Weights of a small mixture-of-experts language model, trained from scratch on English Wikipedia.
Size: 12 layers, width 256, vocabulary 17241.
Below are experts of layer 9 (counted from 0) of a mixture-of-experts language model. Rows are named router (the router's row for the expert), down (a neuron's output weights, with its number) and show model dimensions 0-255. Each number is 500 + 50 x the weight over its row's rms, rounded and kept within 0 to 999. Numbers have three digits each.
Before each expert's rows: "comes before" lists some tokens at least twice as common just after its tokens as in all text. This comes from a sample of Wikipedia text that the model never trained on. Tokens count by the router's weight.

# expert 6
comes before: "\n", " The", "The", "In", "==", " In"
router:478488484413448569549434517505447465560450415513426521521430654486453485491492468534450476518475489500438385548587472437503493455497361505531535458476430529444503473524472458496470480516468444636573602492526491444489494408509498559529532436576496398425547532532499526490528588517452539484520573485464589429605572496493555490528484447529508546418580489508477533544492573536397444562530550535416476450612521489452457465534512421553513489523509533412568355553462472501467448471453493486478496567458514441469581479459439501489495465459534495506539490456467486449599444593436455450488503430475516593452473505489494510503551501583539541440537543442425490570451478404512474498552471516488528539548553572451538521465524551486485600476511507506585555417470462507499536569526391
down4:478462407514429548457476538577502505521506557452509501430464598492516609543418496492497512420488438435559494548444561543382437505577497564435518442486517476480528473553468524530528573491486448518486484535434450542467438521510461486493461544573572500595521423505591434503456523514440468535401558451555487500497479485509461480506299529501531523457484422569571530447517517480496590488509445523567602541476437447507477553461399508434475556518479540490496507524601452549463432405452536475510481467468414519548522445453534490511549494537536605571579441549507468524546492488453454508524661504529601493466495505614501442511440465452470571484517525489607609461516464480519464448533520575514577573487430520530456491451561501507501550426579456504483475536501545448450467397548511
down5:445487462532458514477527508493510509560527508460462516516544604487540408504470524445556517460501472517500471579601484459380480598465487581449530543575427458487522438545500520570511559527478609362460495604437521449457484437474461449481461553427558498513533489493482511613502524464423479547468472513424544522548411401459566525569349519503509522409445540468502624600485541504419493454457519465452541501528469541505465546443514473492514476559572482522521488529417388523521474590484557451474437622494367518524456432514603549502542471532493499495479468544481510510469590512518520431573423625472554492533430572492442495526580480455445472499506453503449490479507559522478517477558507560479460439459508559448507620519506542488474489532561511504446517471510508475535461505379586
down6:392498534442399517472449557626453425529420502465445541505489520473552476455472551486588492497491480493454352566577453446597442450499474563528560541434431559573463545559554539441517487505433410473471537533466505609507463573502476441514527450587473518478533496471446492546566544487431389488491450474444577475432496482501501523566545585413566472510527582538485521502422431584485544532480459500501507424453475478469521506484425480501490492582447466380614497463542490457458469514473565531486503559483579480521502504482487446492462505618436603427528580451547513549500427468545511470520648493495499503524566536496539544472423548469529531458470375456548474495499655524515505459494531553490517522541533457466512498485500461496451486492478575521463481583485581500537518431604483
down7:401617550436433445510541460493544495545459520579380479453507500516574487440457500526481502395504550480512591524439453490557524537504467573425460460481516552496453568491578477436486472583555528506518507432519566458442563559504510505516508487549458466537510546460500505565471424640477540491509542523521486500508405527495490466465544541536527576419551446460498573471436598437521505527528542582571508460458534461442596516545560461434460558537504582531502368455480542479523474462567478548531416529438505375491460490624546479443536523443488519605461451576525482478515451540383490518563463422395503473461569523559568471491447577490527445534359532561475558427498500524527569497389459411428451510525445463492451482545565502493521430526499530517541488447463509501467477549482529
down8:555562521511486546475393506483506443544442469443616469496400545536465528514541568494504477479439546560484398425502478563556529534520450463506447511477459526498568468467475420450413486468497553688480523494565537438512526497463554469535462509513565525441538572522512484519531439459551527559438469477518504574535523520447509457448569481552495540500452437496493536529533558494410580482461602499509490565489463528488529480412479498483509520536359452484556516540414486535499558557528578578432553581464468435465436491504493516456507450521501534551469440411520467602530484524447492544437591468526452494482501596574463566524534590423476378472560474511458537524385461472399537587399456474592436561508565519448549533463486482462506436509529550374523491563442467570447520552522457
down9:546531444488510516603433484452486469603507459371425513498484546428490551505509460550397542501543554571526444552413473377510534488562463565477444485489537516545512539501466518503467472560471564494421438495478469484455453535510507472458457499489402506498500492503454542548521492543536456560467476621500629486518579536453457474432461461530581437543428587497493585501468513513463439520532576503351542543552398556510522569489530485441544497569533505554498469464470485515508545467605414465461478449499395574437573416521443477577552507618519554512493591454468562440500510446520444443464432502405477461362452515565480571511488553483525488423543534453410527447538561534562537536547511517478546544485504441474495472509621515370511471502498507508539536514539533513487495559435529
down10:590436526494481468572472378545469559507556477519484422469455427444404428458529533453341447426509533551569536517477474531547551524508483504555549465507478447572487435539525582542428480503492623563384551537520560541514590463502545550445483534474497610530482525546597558499512537452419531511620423593443540471540479487483520502452397557511446547472476548507494441579478455424555494514588544450507547521512509431587515522500520508434495587458389490470492558501546501515525516452421413545609597474504479537604420569491447462547463473539535573494500493498512501532536523520497515554500498562480547466409475507459534508424468502446462489623492472540418493445567457463504416511517532445437492503480447475498460431525472513531540440514451533544553502482509420528437487394497443
down11:290553480506562495478466453501476444531445564489507499532545504430590617447470442463482534571562426505425507413452547510494508463506470486465506534531513585523502548435562527569478557441622534221515487512514411490579456478503532490531503496553568543492582525454465529529416457420420535521444486513422494419532532478512547478519445514541472527559471471545514501493486577469506494501411425487485493498548571431496569507491467492429499445553516472503492502548556501511524433514446481517550492486505613484554486417454476444498429579498458551524497465545508524458455516596531457505473574501491428582477503485628426549541569497608516587535522552524494541480468509467477460455535536568492500482528475442511501462462504482516414576491485495581483515496527498536493504481438396
down12:446566537453433485581489518607480448445551482543560529473537540402515462483497542436472456536553512531473526484500494524471416387507514578569490552398473388499522469498472559554420452546513474418451538490642556528460513516417490541502621485388476515555421507519407515478469540437509499525519548531535534525475599531544579484432531509493507493458563466498391533534521406604543473509462571428557406431539473508471460481477514489542494479481506497503574504461525570456569501531544593468496437551444510440394434574515552525452525594468571585512479531530453534584394481409474435403452525439482537477444458479496566551466499498564466541501465510421572483444497558540433507482492523487411441467566521530538472546432586509371505452564492542519570548510491486493515490510515530
down13:388509483467631598527501518456475408554532433511486489461533524558380581471474515599515547448489506439519513544509491444595443552512468544499520536491446443493561534413584500524490446448506414516533458535577474483430459541463437540503502553551524466512542479546470518555544524494343497486470460548489421504537507559371468491504535502471417486511498498457510549517629459499475613528572461528550477438461475473543482531435553500528432539464451509561474488536480530570477365518506514548490524505561545440471511462505554520458494450495482560404417549531479458624586469565475457523541461424502452448374540570527491524464471497494374483421548525410402446500522498523514541526527513511500477505489510516546509491470536612507526501542469404550555454559577449599443446562507583
down14:458467551500454600462479478455508575529504408581565509521505472465481407552613425548513462582471559449589556471477521484523540518553453497511543537555527544411498503456468479440457416504459488444571532526537473436433537564454461500443431473525520588489537505428503586461455468515458519494545491584520510579490502501572509452457545526502522562527539561458470466427574542429528442527544419567500515474490403567554567389576577489469554454445555480507518529543471501566496435581527575491508405505482491557437513483515501457519451554448443471511469509453486504467497457440521505537530406617528448492541489495551497500539586499439442547410432383482441524515421450472505527531563578528509508511562467465503592497491494532446516390355413476450398477571535509549592539398582499
down15:634558518474449507518486521480458572482519438588492473532470549484416512434518554495514475482492464566533442411562492528515465451552516498442520500489516461494392547600475415544531487494497514759509499521477474494513501468513500549557518554531509491442581571454495492425481521449551597496520578487532550561538540523494491500416547549500494539473535444466400431567470510387488443527538489592507426456530433450566488530466453489458524526451445484485567576493531408487522510477423538509446470536505507421473498467570453534519478502466489566505538519508594556541541433485408443513477635497470543514490537412479443548471451552453532518534455448550508400591483528505549423451515497463489483582499611526442486405490578427434471510494509519408468545434474402507597495557530496
down16:416434477521469541520510440504455462456417456479551474444485416542516372520550494457546499463515492428497500531486500514465488529596423543606485469488494466571410587479533533453524489550393477602502548469377530506434493649504492522417434539445453489490437497523464511600515572504589492534437488538410463473519500395555529545461581536536576441466457480554598491582468531436578444496606432530448459495482585555504539531546516438537517449456590437540502532478506543456538520528541462519394579438589528466547494526537528525548568438452548553500521599462463514456493464400461548527521492482460462451527480533464448484524520481581587462564434510473542537552511472506489564466431463546459572509456532437513498511517461405540481420504548419579494459478462551486521627508498490
down17:554560519540444598548532538548445442498562479447445502480553467499439490466444380553498530544557479358449531542506594492464519469502545589479587538499396445489502429517550554438511486563560478423524511447465519563470460465488517412468492477483428536605460450551493475567516514530497482544510460518531566499532532473493512446418465538576525550503531433519479473438482478481570579549530444438535530480438515473491519536511506531555449539458420509521411507406527513448547515471427471586498539531498491526461449496477495465548485518530572455551443507571404410548434430487493503576514530514506466557444502536545345518424483499520439590383506483532395498516496545445536525510467509436526619620443461512566533486440616556615493551425551510368569468531472476479461536514512554
down18:538531509547483547565434554506480423572444465497520575508446547521504507401484464546501514530439437459586593566569565531432492469478417427419464574508558462446428514516441507479427491549484520470542479507445558445488533550578464557445517446426520570497423518462519560489483403512555502471390483496351504515510424428466393522495490537498536464569490532460623551408477572502507518582540522596507439492435425529513500554458492475479633495577455466535498478561472496481504518430520455537603489551462458537472495491413483451355531520556468504519498554466450557588544458519508582413455554542478515477514512444553510486452485481545442472476500516443477492517537507416498604423538504528396434581509477611484539618563503490539520506511476471503570517413570494490514545517480541
down19:351457410541473510520540372517486425456471513553543533488501632512537564549487499504492475551541586443521616426420481637432455517501441483501473419525380494479561480520464503510555458478515466301518578518517477500460583407502499460537467460526583480526466543594502525558538540485484454542573548480463521571513511483462489485548499591474473464459516494541587465522548459491485483490538509464556547455527530518515541452498442502539459584462510470511494542512452481507581507521424495457535496487475516503472528540581509524517463532400568418479471530466453569477526573504507548493572603424503435459474585517505536556463429524440531441415545386508512549480511467425468489546546461409573463389485439509531454504419494455554438538608467505543466469520560594480523480566473483
down20:509535524501526540478439575656394441582513557541475417471515447589488495519546511498530524436442511410521601596492435538484484567583469438410488478425593516586481553534470535513488496527527579505576510546373447499528613495543485502524511492502490539517518512402565523503538514496558588453479538523488462516521512501477528476484572608536490523540482482477505493442446469491472468491420462457497496624503445514490414474489525381518545469405509439493412456430517462551540471460507468455440500502441518455628432458489501503463432493470604439465416606516460477471465515558430577573426505511507524435547486557516464479503538587520475515480442509449474511472503523535516584455460534434384545578597504441492417449492562481450539519485488449623523492484482473565475455591488550

# expert 9
comes before: " the", " a", " his", " its", " their", " an"
router:595499449476491531632507486499464494486436425598486579531540529451503565528580489487478472474465593514430405543472490543443551481537468476594526537467496460491474503445504529596479439403409493643543528429509523469540555460516520554473465411578465493424621471495519530480555510428555527519407593493505501411577496552471454423544455564474555562410519442510444592426528542565474506550533553480538443532568552503488511499493445462611491489495474548520411479514429532510517469495471467442559576460521473449452458513501501574534456460524552527504500466482490445496508428458412497420477541577440466575468448466528443589473484520474499510457499436461436519538408546430502439483509453384495566428481479499450566536398523494472468561475490481490458546495473484349464565476473395
down4:375489416505467549466509511551483551551508574595521480495517453538467626433487552517494528465498511364535526512462559553442449545579533532472539490443543510389475444577524528534492472484445514458467413505495499569484423516476524477580515584584557530556464471434660470594517518524497484531495545454545460519477492449520448460480387529473481486480544460499554574523556504562509511517494504448512559562537400515545496562550461516498469522581427491433567530531572434506491479499455527407474525518489433527539493378479488508478520467569536577491518465424512525503549476452480532542499592427497530517465533454562467409594346401494465576456559489486520533519480506535434582458569482522473609542449473463538432449439560456417524528465557521489444357482481476452515503402526493
down5:435469477514471621430494494498547506607512486446497544560510531470483371526535504472573537486533570501516468481571486456431563526521537550605546542506477501506529436541526517512419525514463535345542512586527491459418485446504515449498468536472577504570487458528477559504525508469392583549438489560411504498591521404426586506573373560442504544464515532531522557539551459534505539506481556507490531474480477567436473543479419515436502488546529381505526484517447498569529463571463546475489492596446491444498483520509554550433546525528550435472467443561473523436457534483536533480542417586446552495458356599501490511540630483351470549500452468564456498560511504506454516584454491533510481543503507504474501500414503504470490451533519489465465482404467419496478423473336510
down6:394469471460439495525482579508505484509468522533546508473488546466540473525489581574563537503442458497475378472519483485542490446548472547559630500516442475546408559614562499485527440469475443398474574521502522554506453511490493516478479490559437573445487522452469514550534511542456493500545494511475582473505472458506523532623439522460560442544513516535480494534405394538526521460517500508602476399412543455477491571462439486460469510518470600445605514544571497495377457452454530521440504541467605533514488539518433438503488529563439570412471484409539492520459467402474497482550607440462471462518533443448521547459367489486490566500525480454587464525522617448488495389464455559486552539524542455505502488546506564542537469533499500533461505582516694467455544418541466
down7:408565551545477483505558507473459459471425516572449457543533510531554464458399529500508515423479470534558632526469436558608563490504499538434477462475497511452502512492536475497521520479570475463487471444513487482466502530507580505517591508556460454537569450411483530561494451627529560495489540498528564510464419550525494485403498484482469586465521445504496489499438586509456529510556564525474515475417528474393555441437592460390399566453448616570455372554575595499458481400550594493500399457513528434545485515571533538417506565493529531561494566557473500519592428477472488519520502448427500464388503493567537484539478506516511508590430563512497558564452514491579558552372497470444421495564458539510429512554540523479443480558447496510475420450475458475489508487493416
down8:615513463510502515513525545501518445611447379509643523533452520560479544567545521495558451454482572443537354454470498453512496571522504389566482547438499571499487453555535357497520487452422439615498512499609514488532436496369519512474487503499497513439479542448449525466494432469600547456457481463515506533479519488485520427469508482595516607512428454518523610559628534517493485457509541514448505498483524560526466472445511504458510495548513431529464399479435481470499593546533507575457564604476464506471508565518439455489548466546443525494510521494538486602507537517454505475427480510490453408533429529504501524554447585424537454471522525580467502553483516416432504529409508512460507514471579496516541517536549474408540531530491506340517411458480543539427510492548454
down9:545500512464515459555427526510468471541485417489506519481477514426436533461425535472462467532569587505572470501466520464452500532469515550423505427472661429485511556467523493501463449544490603386550430512519471542539443583453484493542447465508465506412532485506528510569489448546465467584555424527434568498596600478464446555543493452530536613520439550425517521530523420527500453477437451486407523537508519493516559551472486507459552501526547449546517482529553475618421447484550487490532501575441426586455532534500491518542579503571558436521526572415460573467519518464477550460450375436432492409457485491628473583494509423486485523517567484467533495368474583520482508603520426550506506529481522440509452460446599566430486496415526522552532512547472594467448457568493441
down10:533459424477513477490493441563444495511481465589530412474478438505450407531436674508475504446502482553554540539500503515517546468518477506479434469458456513549451394539536532528460484492504545627512426440501527492568599428513465502464457560451451535481555529599570490491466502412442448558530492513380570501493502502427473526486405476485525581553496533554554470557542587435494441519488571453438551548468487513596482542483529548473470525450376486588512500493471509451495496446528475509522591560436428533602501477513406454496455545521488631554482430574552466453531501533447542529550612590568567443456458456543507516445540469404540552463521435476487466528566574531453393513544509468492474495477470535450538502480473604529537532479400551450533502473487435541495466411559573
down11:305568485474514518527478392515419536564424591597532523521543561444490516445506491627527449487552549435514553517417544540471407460497496547398455561562518550474490518478559435495525506475524461289553451557530440458547505525444490514491512457570516493526543551493567548462497436457443555555471521497445516524570512445506516437516413488555391520495503469524504565464502507470497497425432450510455538488518476495530520441466429521417536565566497482571461523585562488521507440538552462502568451404455579489514504444463538514428405501514529404532482513518528494503537530668495413507470471541538450554507510476533497471514510509514412515402495542529480589483433522498510430532500568511542516486585482509506559522511493481610506562466415502451499503480486587544450491413491469
down12:405587610478495533559466558579543520474536476543557526502499494457478468434457500435511459431510481534460449567523512569470515520434458557536492566465523423455480542478526579526458508567587422395504517587520543530408537495460594516460545383475475490543424510524421502518500514458481411618519611492528483508479483473537556522484557550537565491483536498473429508550527448558512463512483511424487364456475455513506431471484518422598513450471602499512507516417546470468536519475546568436522432526417531426432434460450497447528498602482530517450540524523477550572448514497465486503448501502488556380495518372558571430495474454607550473565411489532521553397567508534581431541453510426429486399526541476579425491478516574425529568544506495547541466515521553520492435502517523
down13:381522432404539438554510531507514501582519491460483465477520523525369535385460515491505541379551592561510605554526454474545404511432505464508534463509530505501541559441522516603551475533380466415508489566561443421427420478509467488489568541521534497471508479514494491522543499537479498533395447531481454474513454535474567508470511436544505472510547435532554525511549512466475510477517573502510463393477484491462537513348491421535487482513461536556515555550466489538442470446465592567582510433543528449514600495489540474541569414524500529508455561573490534560620456574451528446444400451452518417396546536562488461431429521428410489485514442499480503503478510491518563493500490526497461610619556512532485492525512503498516509558570358465535479584514520575459557527535534
down14:428400519439484570468394511492493482527476531553561474533567408546573364504497401603540465547476492538604570470481425563596516521528468451471498514550634478434535486481475460392485385463487485452445545436489479481460531520457486448486425527548543504451529507456520529467409526433446541562547490649549503465471513490559508457532584450494472463490606636443514572496524523473521456507469432554469497525425446522491526503543541497442494522477502503443545473499445471517466469577540547499559458492544486492498470480559521461421549475515469479514481434569507523547537503502496561437511422566563451527516498563499581509519468473381469542447405518483509477485469419485522467516548559480489564584612456528603580532487470478480449390484483507493502439573547527538620487390541526
down15:649490502494413465490519510482514499432516421570505464479461501486475511486517493529454407488492433552521482433574461597486496509531579489383490472459506466515440551567486458603524402477498604712544585434508475448515427489515559576561522563525513454597490536476492520491502467523490583466482471591560534476613543531535388553556544527523550610471553480507486449536509513451515425538552554570468511442452468458477466501457506479481528512437538523542580469540490479468501443479443600457510442517491520533524453511557435516580463518506531528491548479513665475467491483470428529519450540487473432492516513447492565484368415565423402471538545497591450431532492479499519419482444484446506469524504551443478569445577533502429515529525485503464490527439401439470476546515451525
down16:515476521505514546447570496547505498456454491514587520486566433542465409525554444528498477505499505513405493551463498445502507450527463529580497480473473497488482588581512454437610393571457502494498453507399465482465506548418432511530462475490522512440520525466450478536521603487561472537433532519523494524408494438644521470558584513521503529490477470534589491587504498519568517451525519602520438451484577618465595476545521437482397500548471436551551491366539541552488455537521532545417422412603469440464483585526577514475617485515444516458557518431424522450509434484421553468473478477464512484499517498466479471477450470446539423607465581428490566498527440541518506497520486550446486527503527482507457531516480358595497494480591421546546463405470527452490624516519578
down17:593533446480451541556466515513450474444492444483495476480471469462465457467489382518499465520542520464506501456460600426544469490458423672563543574520466524533543525582547530567489542498511494427551500456495518447432508489418435503501453444519432501521474495466506506496547581522485525506516400548516522528486577465472484482450508582521463464483545494452475505504497517429621544488569477456478540493442443521602550596436535452627490529379452513551559515436587521461583428464432471534516503557519474584522446477447505494468491546632521540433441482542451461574467424479477510565510630490461415544374506505507476519534475496493499580449501527582442443491478472452558560529602445460535546508402569474471537522504586508555508564527465528374464467519503431413449537586564486
down18:426513522487466528541453577519386474485444486498468620506490530501437546439509439585470499459454482497562599624498511544463551555539529461377522564567503420424484491540492494540434488542469500418562483447498524477428463600523446557533472468534488532480475500448548505490455518462482518410437477484458565497544470541534512534541465429456495483485476511470512500474531509525502425560489565529517489611423410535515497467479483474478415479551474298506488538614489578464508480438523455517521527459494512562485453480471472435462554523540497566549435524539501480480524555540545471377451443509456514483564501473607453546520364475546489466525476554447483512466503461521502519396551477552463424587544551638487457632554542506564554592499455447573524493406559453564507513576474498
down19:406461522550468472446520426539422474484548560531445504474575570443568474488465498482533517497436541461519514511448469610417498454509472485558493434421475485432507549461549494514566452545498573374422517516485443548522528446531519463527417551492484519504567559513522540564436483532466454517490521511528534518481408518519475537466460595502485494439541532501577464453635442506513509388538498419527528450564572456504579488593488607445436594497490442524461604543455533525597456510491467479580571447464495579522442574520546538560477464416471473474520508468366508519509501456488579478513649508520430461473623560516575527421452540510549475475581416476500606514479459502541449486483471446555450416475485473382431516487592484498509455584495479476531478482514517437564498514436553
down20:561520507529525528503457486546418502559505504554602465508490402585453495469505528529462487514413503519525537569468400475474426672531428472450433551445532492492515496522529593513478504542543501481571479429393532442490558499481561449571512463547479551522550565482496568470516477484538542486465415511477438478571466487427509556424557528430480623532465497477474431403512434478463473516477539581483563574565449481490391456543438459474479492451458536511479524428527529533483497512484566539427407511392509486544523549493539524481478505439593479472513545517511547443491515510433582517449503435531528494505466531507484527492497566532460454402469513662589439499539459495537500505458571453457572573571438417510457480411564426489563452478464415614614494525511462556513475602437567

# expert 13
comes before: "|", "-", "\n", "|---|---|---|---|", "|---|---|---|---|---|", " —"
router:561561487501531409534422496545520464468443543516520584524477519523485457543489525516484520537458500466518451538583463555496525420528418420483508519414440550520572401564470551517448502557439418560454585473564506486450521414534563572498485424521530371440484452522415503538514593506510570622435554474421489528454553508551516553456494469533596479465529480593457511477446539522461498582509640454509530504516481443426522538488517421595370410464491545541507472485400526551492460403438490473482528515452464477461425509472463490557498483515519493517599508485472423527440429512416514440437490522395552558471482476504494578480555535583482453476517453432477479519469529433405433461449527595607535571487582490417497538523520589602519545476534505516465443530503442461499509546465481
down4:356468465421508515513425496544510510456532534454433422513522542561490637413477530443465517442518412450576509600501568536399421514552456528421479517481474493434507501537518562557589514449419433557547463535435484514473417511525522447490471561534551554634558444506631410497502539504522518487477513504590505500457495510534449490446325510484532492424499493488528552458567503504566512497528529489468526525516425506472529451443468444468464518573486508406521552576493488502449444530495566479481553424472419462602487465483543516462540493537560506435558495488480535464630505530446479548491570474550502510457492515576463359634487550460453533453577479531547575550486514475511461479504506504476589618483521469482471518466540492503578503489564474554468460527495512466425570411529442
down5:361584463463525593510528567509583487468541465427491483512488542530498390538501482508470466530562450499475523483627466446393484523512437608513579554547386498466585406513500508477453523458485493424505539593473514470414542415458537463535375509458587483570566468525445463521511568445435483557466483508426509541563454500466591578538367534464473532454548542504586543563529406553462480474451637514454512553508485499427503556524453516460530511514535459536461436537472483511542418466566534489402495554443486524449483531500618501423544534415512464511469479524515432455473523582518527529533466527475439521444386542536484545561526538413495453442524456485547476523585561519506501531553503533500573496500503582460493541542506546519481455485466561496475467442441475441532487565372520
down6:349477455461430452469475540523490489504417454507567398500484491455538383502439558513496466485408517494497404505505489513548486478558547543569529511509528487505509527510461550463509470509422482325459527575473501589589489489424463470499576497533490646493501448469553512648577513498486514443569495498512532565489475441557520536591460521417516444517487542500498476454378442578545543503467414545565435481481531467518521562511476503488460534538475622409558529479498471472444506522517549533501504565476596533521481480488520493505485539557469518464353505456476501506478491407523427555485469440494514477515501416444523609561404566570512504573429523513606544446459534472557448433478495611502498466518532436485508505541527540485513476516391617541451547537422576503525514488516492
down7:428592538546464438518549490480457554505470558491531390471515399531496430442503547571549476412484477494533546576411462472570528466515521504474544474526465478521443501509527443478468559451561518609593483486458478488457553601498549520516432529523516376562558552496481467549494447596415516494536566539514507518420481581517546495442539567503494509417485437508489493432471566480417466535525571503523476454502526449451549469416526457492454534489457588545480398544513581496531429349478522532534420527408516419506435508591558554489427554519616456569519480573520487426554438491452508502495486486439582498378486573526567440571490460537510471550439579530480560628486500544540528524411465453467421534497487557469463503545556528446465495542440513456441533434442549544485503453553447
down8:679567440499497484445474527530551512550470449426543498525413546507430535498583581469526485439416590475528410467515494486458552518484536516547484543452534492559505448498498436521516505441465513724525492467580566462460468575458577477447441500447558535381473553468533509524463452493635521489514471467448438535449486562513520452450522469585547567563400482515469543541528508555476492460549549520515524543498495460485491589496487467470537477508474485566529485477462512591469478535514576554411519504532454446517478478427548527477548512522482528528524476448499483607422513500481525474420503546525376523472412512525556488587468513408508433476492469552511501543427483481422462527385553480532547532530490405531593562509461507451518479484521443397558465495520541519405380575500432
down9:467492522459499546504473512496455519529521516511508551450525502489467589500414565487467513434537570524573410587414507407529583453537488505490465502458646479517509545459522488564468485556556611396518381558492511455508344533495538463544476500500473534447456430431513523496484488531527449653547530554435605537544603565473458550527520424562534512502450480462498497485444554542519417536394496472456499545558436453560480516498522453450576524557515503515441542543587504567448522532541479468522534529475451573388532515505450510479580461531479462416504497447485480462476505480477456443430343476440477442438448425538467588501476488496503553456503480410557507441508514503530637537553439529524537512509514531481521517422569470422569408470579528510460489522490597524430444540496509
down10:516516431428550448545463446468495556510532439536432403431461395490406410556553569519429499460472502569476493523508587536573538504519438482461495500507517541548527481485491504474459408464503603592472482444503559507486608440463509508486464545508497539503498494550599598483522491395435500505559515523414546504542457465466512548499409470571513527549495533562612468569564595484551433457524567566510493623469470487619460580540501492445436492521479467559513548514468518500532598395511440467519554629517421524563420523510519461490434486559529616506482488555475510461514528625505520494517476566397584447465424484473569555459487444421573492457518450538450399514557464437497496487516488492420488507489443497465524477465452515556454448528408516438476533499461432515531457478588467
down11:347580473574540463483510451497459519488489641523541487544475451429484562401461485459547519477550499485446500450466567547491424482480495469422454513549516484458571550450503462441537509450613551238553488496558443555447559462544512474515518538514527526451465474400555528499403468417488505503475493457456559511531560564502450518482481516545479517517451527477536523498439589505475484443488417520462575466514521513531587486430479509481510484539577475587494489543602531517479487453549449446532442452538661548480513396447506466449402569430469565495455511574488461427498506552499501577548454521495508476450569497531529458511592531512516585484601545514452611521475467467499412538518552519546497428520403510482464481460507501554462535518504512499508501474506503608480541471529440
down12:366492529480491527553492547559487520491558492564480531551553519416491462411471510415447428430493491467518536524552467504503504524509425602524495561474466382500497534506412595487526472535523507377481520517554495613467521515440473582556605454396488460621495499537458563517486535556521433557442543538520530471513476456540526531455597521547540468438587460486500546501560461612514459542456584433516443432483474483486447550488620479508512477527506511466463551443476455481561502421554593400495425491419497476413413542571560525495496546448577571403556582484426559608431516427462455415446484521520534404469554465555505489506437504522543511550463474453527513451534479534480513467482563486431434484556549428647530474442504505458473494509452475444515460493473550522544469522501507
down13:386525497467494568435532499481456522557542507519474510495498469544516526455515511498500521314527596491538592518503464477554444505458519547579452536550506464444542562400552547604531438482502506562565521567566454504463402441482523575514528591485653577517482523501528461512536542508395466491450482474479393529561502567494490508481410454410507496535450502467558536519643494578418516431470475500513401450458429439525533547462512519526489503495463461498492527503538450523464428469457523478509550398517551474579497475485557507471551445480523533464454591559494456531621521541407512424555490451495459412455594537485507439484452510592432496448539568476375538428518546396497517474518588480442476484474472499562467443478495487521583542549573488530473427510528519600452479483486534
down14:494423485468414532551427474482483627516514481524630447534536483472497374509516424568524502533486552532517598443509506558517514500505425404476507607573615515444557501461412475458466375492423451428557564444493537449473503515465505530503444497520478580506452467474495571480416519517427550489535466578504518557489573521491461469506595495519417501533566609483580492406528440523577457529525441519507445542405427577501559408573560529417551483512504519517517529463520531620533467492545566474421419529513508538448436433475490391497495532500532461594409474537478495467484502483453515443493384598534536541507524510462518513483545459468454501437423487451475501506515472515492528594546520601505469557553479512484557504444540494502480432443413481519482452532595548484534559440570512
down15:507486452504464463537422472479533469529473415544533463502486533503475484523506544539577501501541462644495438442495498492441431458536518560428563440458510467463492535568435415545540454458470458791461519513509490471574477543531430549489549494554505518475560492471507484464480553548595536449460442495504567468572524461574473496462615534461511547516539478474496443623396534501506463486509525487501541524500452441466469466422377519534533524538561515542566471569555417560491525489335510469538483467528510454518566502561519451541476515480533503455505556546571567556492495503405537553552561393521515482463489403496474527477487515508513460579475496486450418539425569466481438469480467494543517593540497548416469529563468473394516447518503564493514491446506396446566535503450509
down16:532448486485491590560545458419468487419427514523577524476503515491483402465578483550516501502439438463448488591494486499433573504508435548558471503483474516575394532547502557461552488454419491642449487449396523541406510540536473487502411474537525531488507519521490493579637571501572463468465518478458473465472556403572502503455637519466456529532414498545559450565556542473499517513582441543513449478468553620510529445573568459511475461532467538571547589402527574483483445470576492542469527485610439477424480456570495514505580491445531444503534625512489502452483428455512494445453454542441468525471496499486472413440537394522572436563516496429502504526537420539521478530456452520488511519464517577439481573523513407570430466477531469542465388494476560520523586527518528
down17:594624595484491551505473490525476549478526463475486539473542469535476343491473375491524460579585574435472467481489495534473547474510466594466577588523465473452454465447510569479448492571509495538541528474535541534389434480478475463449512472543411490595502481536474491467560530501483569507587472564525500480463488547498542496419462475506468564455538477534497471412438501543583537422640452511491516488458408518495502558533558513589460446464446512527479529448540472429632458472500427582520471580567446528469463531527506524527455544533547542472456543518447385482377473509561529550545459523515412543394499531540407515461541556459452508483459486563521478476510538429532551487483410449492589562433535455535569471470552575540494519486483507418562384436468441500472469498578567
down18:535393485521463591560496536525426441443486445518477566549425509553449525441466573535491544505469508499595510553502505490518531474458499441461515562585543552478476479468431451464490511559499521565546468461474421440479515545432412537542419580461527617518487624497536486510493510497516493509480542537514554504533516534416462559576466465465497500546527547475561438455493530501499515527497561520475456491483373485546487558443482466487513432589470416470535541503485447493461458503579455512569491522480509501463421584459494461364496525580475518465454458529501406500518527495564574318474580484555525419509504384536514539548538524533445430518467471470467535438533415426438524417554461497492462596477603639508509597551409527560472563508538431462582517407513429584500529519456505
down19:347423423623471475432563416519478489509553589523482500423463562498524524488464452450566468438512590442539586456444494656430469512503494498483505501476568507491456551512488537527516487515438528375481496565495471509498558452525476546493497532532529473513483511543394496543495465521433466617552472517532483536465498507536475522489499566505465456503499542581599519477565490513498537434522553434579566431533504466439471466535454562456520626444512447473453555519499509526572516505448419548572521468402473484505503526575497462600473491478547469523498507490438529510476511583446599475557633433484464471510573586572491512428404562456569437397481410502573564498477539512505493513531499415561425479465403484503476522489480522556457458548518470515453383533543550422557435501414495
down20:498514462500558529572476539510519580510384504582550391534542436501504549527485543513497550466417506531475554564485421481534505541566529476439499527350499425512468515545470540458408493546424502468559474460422435501493595477468474541531533492528483596478523467433573567522549442520455566517544480506579492495545583543355494525516554480463443537526446558533541466435430449507511454523450566509501544546502435478471447485475568395513493525440461465496389447490531490531467553556469550429401436436475495487609544486524523542478466522480502396477530474496432531509452490466481502538528504470524440461610524572472536482526506574521487454397434505524504432562499471577559520608444619489454596549494475401465437477529455468509513429525488430621549527523508509601445514630492538